Weights of a small mixture-of-experts language model, trained from scratch on English Wikipedia: 14.5M parameters, 6410 steps.
Below are experts of layer 12 (counted from 0) of a mixture-of-experts language model. Rows are named router (the router's row for the expert), gate (a neuron's input weights, with its number), up (a neuron's input weights, with its number), down (a neuron's output weights, with its number) and show model dimensions 0-127. Each number is 128 + 32 x the weight over its row's rms, rounded and kept within 0 to 255. Numbers have three digits each.
Before each expert's rows: a language model's description of what the expert responds to. This comes from a sample of Wikipedia text that the model never trained on.

# expert 25
It responds to: Word-initial lowercase letters. Single leading letters starting a word, often lowercase after a space or punctuation, like t in typhoon or tapes, st, h.
router:124104151127145093117071113053120101121165114151172109137148092121134141070110140193127108084141119156068136194107153103143090109105187101109106136080143098133115127133100159098122133133089123166109148173125127064089174026170170150121145118146131090190169166076154131148119108130109146085136140133108160161168138140088157163205153176150186142147106185134182121128096163131156130134087
gate2:151170095105132162114132110140070174195172115145164084111124118115132123133151113083129112110149141151107175182110158136154155104046148094129175139149138126136108113101135114068173112107091069154129165178139089126099215127190154207185145152131121097118134059130143110101102126127133119117126149168123128123108169132188152088149087177130073122102130098110128086139182068098163098072137
up2:102080069150143109080117119115136114146100124153121088121109078171115127100156133150133084157166078131111110180155089116098173168113137118168182128146173123216173128192144091163121125118189112178133136147142086205144106158113134105072148108101115169110171130124132120108124130133170094092160191159157091116119085195141160127096107121135122093104166161172123081143093067157150161184171
down2:148121140109175115122119100146168118141134123173145171128120086154121150184130143199120172042136161111149137203168135089144173189111154148125108132169149154135162119162168148131075057139164175145157135063140151113150183146108120086116095179086142098136147091158143141158135075061152095136174137116108145124131104137072190116130144141212153133117125128107169151097135126169194155153108

# expert 28
It responds to: Single-letter word starts. Lone first letters of split words, such as s in sacrifice, southeast or sons, n in nutrition, plus Greek-script bytes.
router:126115139145106137110099131072132053127151098114180152118145082119180112161090161129125149078149076158124085112125107154142132157112170111127116121093113117104123141163094152098096171154109132128113149131131119095071171084163125151148172089116142042225159140148107136144137126120106122135066126116087121204160156175088172159121176137152117198134072197104194164155110115135151184118127
gate0:208077107213073076121084162101079155204140143150160146111128105110146097131132182101141123067186155133050139097108117147148088142130133158142118117079107155111125166091089129149148100138143150139117117112106070111106140143152151127109088098086104145084167103160106161141148120188121085133113196116085078158142173128187157133171169159086132116165183139131142152143090116119105124092139
up0:099160137094174058094097087070130100164147133133123127139132194114135141147163164084118137144161167090078133099098148097119110144080129107089069136145158129069156172052166087086127104121070173118129139159151108137166151106157127180118124114167129083126138158123133173130112170151110170117063128166105116143101177113116092134137151144120115170098105059066080137168116065081115074109102
down0:071169162123132171122133142097118124087129122082118097161137172173138097101187177116168087194137135141110072095161104144074148066146141129106108116136158157131084148170106126098102135194088119123152069139133130125127136087091132103091150178088126103194165147138157125158141162132147168133104115175098127112149186174102131150206034124160108157109104134139112135093120193130113149147062

# expert 53
It responds to: Biology and taxonomy terms. Pieces of scientific Latin names and biology words in taxoboxes and species lists, such as Gobiodon, idae, crassifolia, species, genus and protein.
router:127151139145089121094093131097121128117145119169178151128078092107179137126172184162109112147194052144152114103105124122183144124138158146132148109102099075130083103160110145081166151158145129130120192132114144140091177130134170042148098102115141103228146144095151142130140170104151079161077132066095109183161111134094129176157134132137172169130118192151128097172109187141116178126132
gate0:142111162137103087166122101111119047096121118139163124135124129122106118124085153163109077101152118148143094135111096148117101153103158103115098139076142109095159131194083113123152124090187126105139119089114132127107150126129197094098165059076144087125156146143174098130142239192190142140130093080157133124099112122122081156127146093216116123149121134100192158149053147105144181138134
up0:169159105087049078121064152137134070136148115116148085104093109226065132137094116147152103111143105122116138148138157073106145148155130162081204138131107122084101094102169142204176151040161116109101146071092155120120154095115096127076129095124118124156136105161167107187124150121134132127126130124129101141172132117149106118094143103150162128163096186159129103127126185126133130186179
down0:151124078070108123096133173108151129062113152193108077103145160185082090111194084175133134120118173104142183202152116153129127138139112131149167113115156115172147124082131136132112144138078073086098150115173132107160122094103148129133124161108083116126159085112155075099099126121158162116083052167108126073115208152120095097120096173101089178090122118117080175104097096133095130140131

# expert 56
It responds to: Head nouns of topics. Head nouns naming works or organizations after the or a possessive, such as album, series, book, company, contract, province.
router:127110121100147124053151142111156091172114139146118170081101143124135133090122151182081120127157128134107139170101139145155111121060148095157131104053123119168110152135115193136134143131096129161122209123112121127092201129159166070129134149089162151143195091068116114104118135115106124189143159129109124237123145146121164161142166152135149199152104132158167116163094141192176128174159
gate0:099100138189116081103038184144120112191132118130127127110150047156087134125108121113151096055087127083115185131095097086127088147107144122064113104086123154128092054106075151097141068160132093171089129179087168142147113109127149161146101164134042129118157151145136102148122121114110097130118137129098135139160095097107112078137145133149103111144140184081129136132105071059131109110150
up0:111117183095175226107122119164162144188187155144095141049104121148111107100124071143132118197102149165130132062134156070120117126166117132106168136100137168090121086078106143080111098120099090112159127124084151126128125104114093126064155142195058110146161098091124117167126120072107132111123136133115145179101093134069139132127165138086119114078104072092104093117114152146152108100105
down0:151173161151155106154081120142203100105109107140120128164156103140146107125140116128114122139135149135138162117134185103143142103173137114154082156161121124055091161037130116121187110152182116106114163124113061099152101179146088095135114099164133089160149138144129096095127152106137115083128060130161163083103103168129188195153073081110149095163131120111108138124176174128110086187042

# expert 26
It responds to: L and D openings. Word-start pieces beginning with l, d, sh or fl, capital or lowercase, often opening a line or a name, such as L, Josh, l(unches).
router:115107104155085116149092097029126102173097043137201089112144083060107110158111163144134108123141085163127060160098124140141119120077194080127144144067155111114114131139082170117148114149178119134159185156163108132117131084132173129193150101093119094166182114100142134108160161106106134081136114149109137153139144153123109187138149128163099151151131157151164141104118106187172157167097
gate0:128134115088131128137120108117076147150188060095086133096119129103124075109132120178183108123087126105115158094081147147130155128133153118101178113113102098184135100078113150124194137114138113126103137175111078156082114146097145121179094202067097155116151120134115138160118112058094105081140203158173093097128145148129108149139108158164098205145143139125078097119130110202159190190125
up0:170110068179131167119115171128169155102128175117078110183129113143072126112125102142110125125135066090082105131092089140116059066182125070121103188115124130166138113116108146107159104199063118117146158078146146130099148148072164173166103123149145125146128129152113132082086152142128074111140096111111111150112089145071117063091095093107103135128127134083188134166168078130165072135096
down0:158100091108141110163125133185120139155128150111141120072110130091148143132102062141119109163132054141133139118109140157156117097125043089104101151110110097142143130149173130084144126175121106055126123077116123186187173121108173123162164165135110215129143156083145078115139131109141141147129128144170052154148170107097145115144128162163157141186157163078131130220136041118143132118147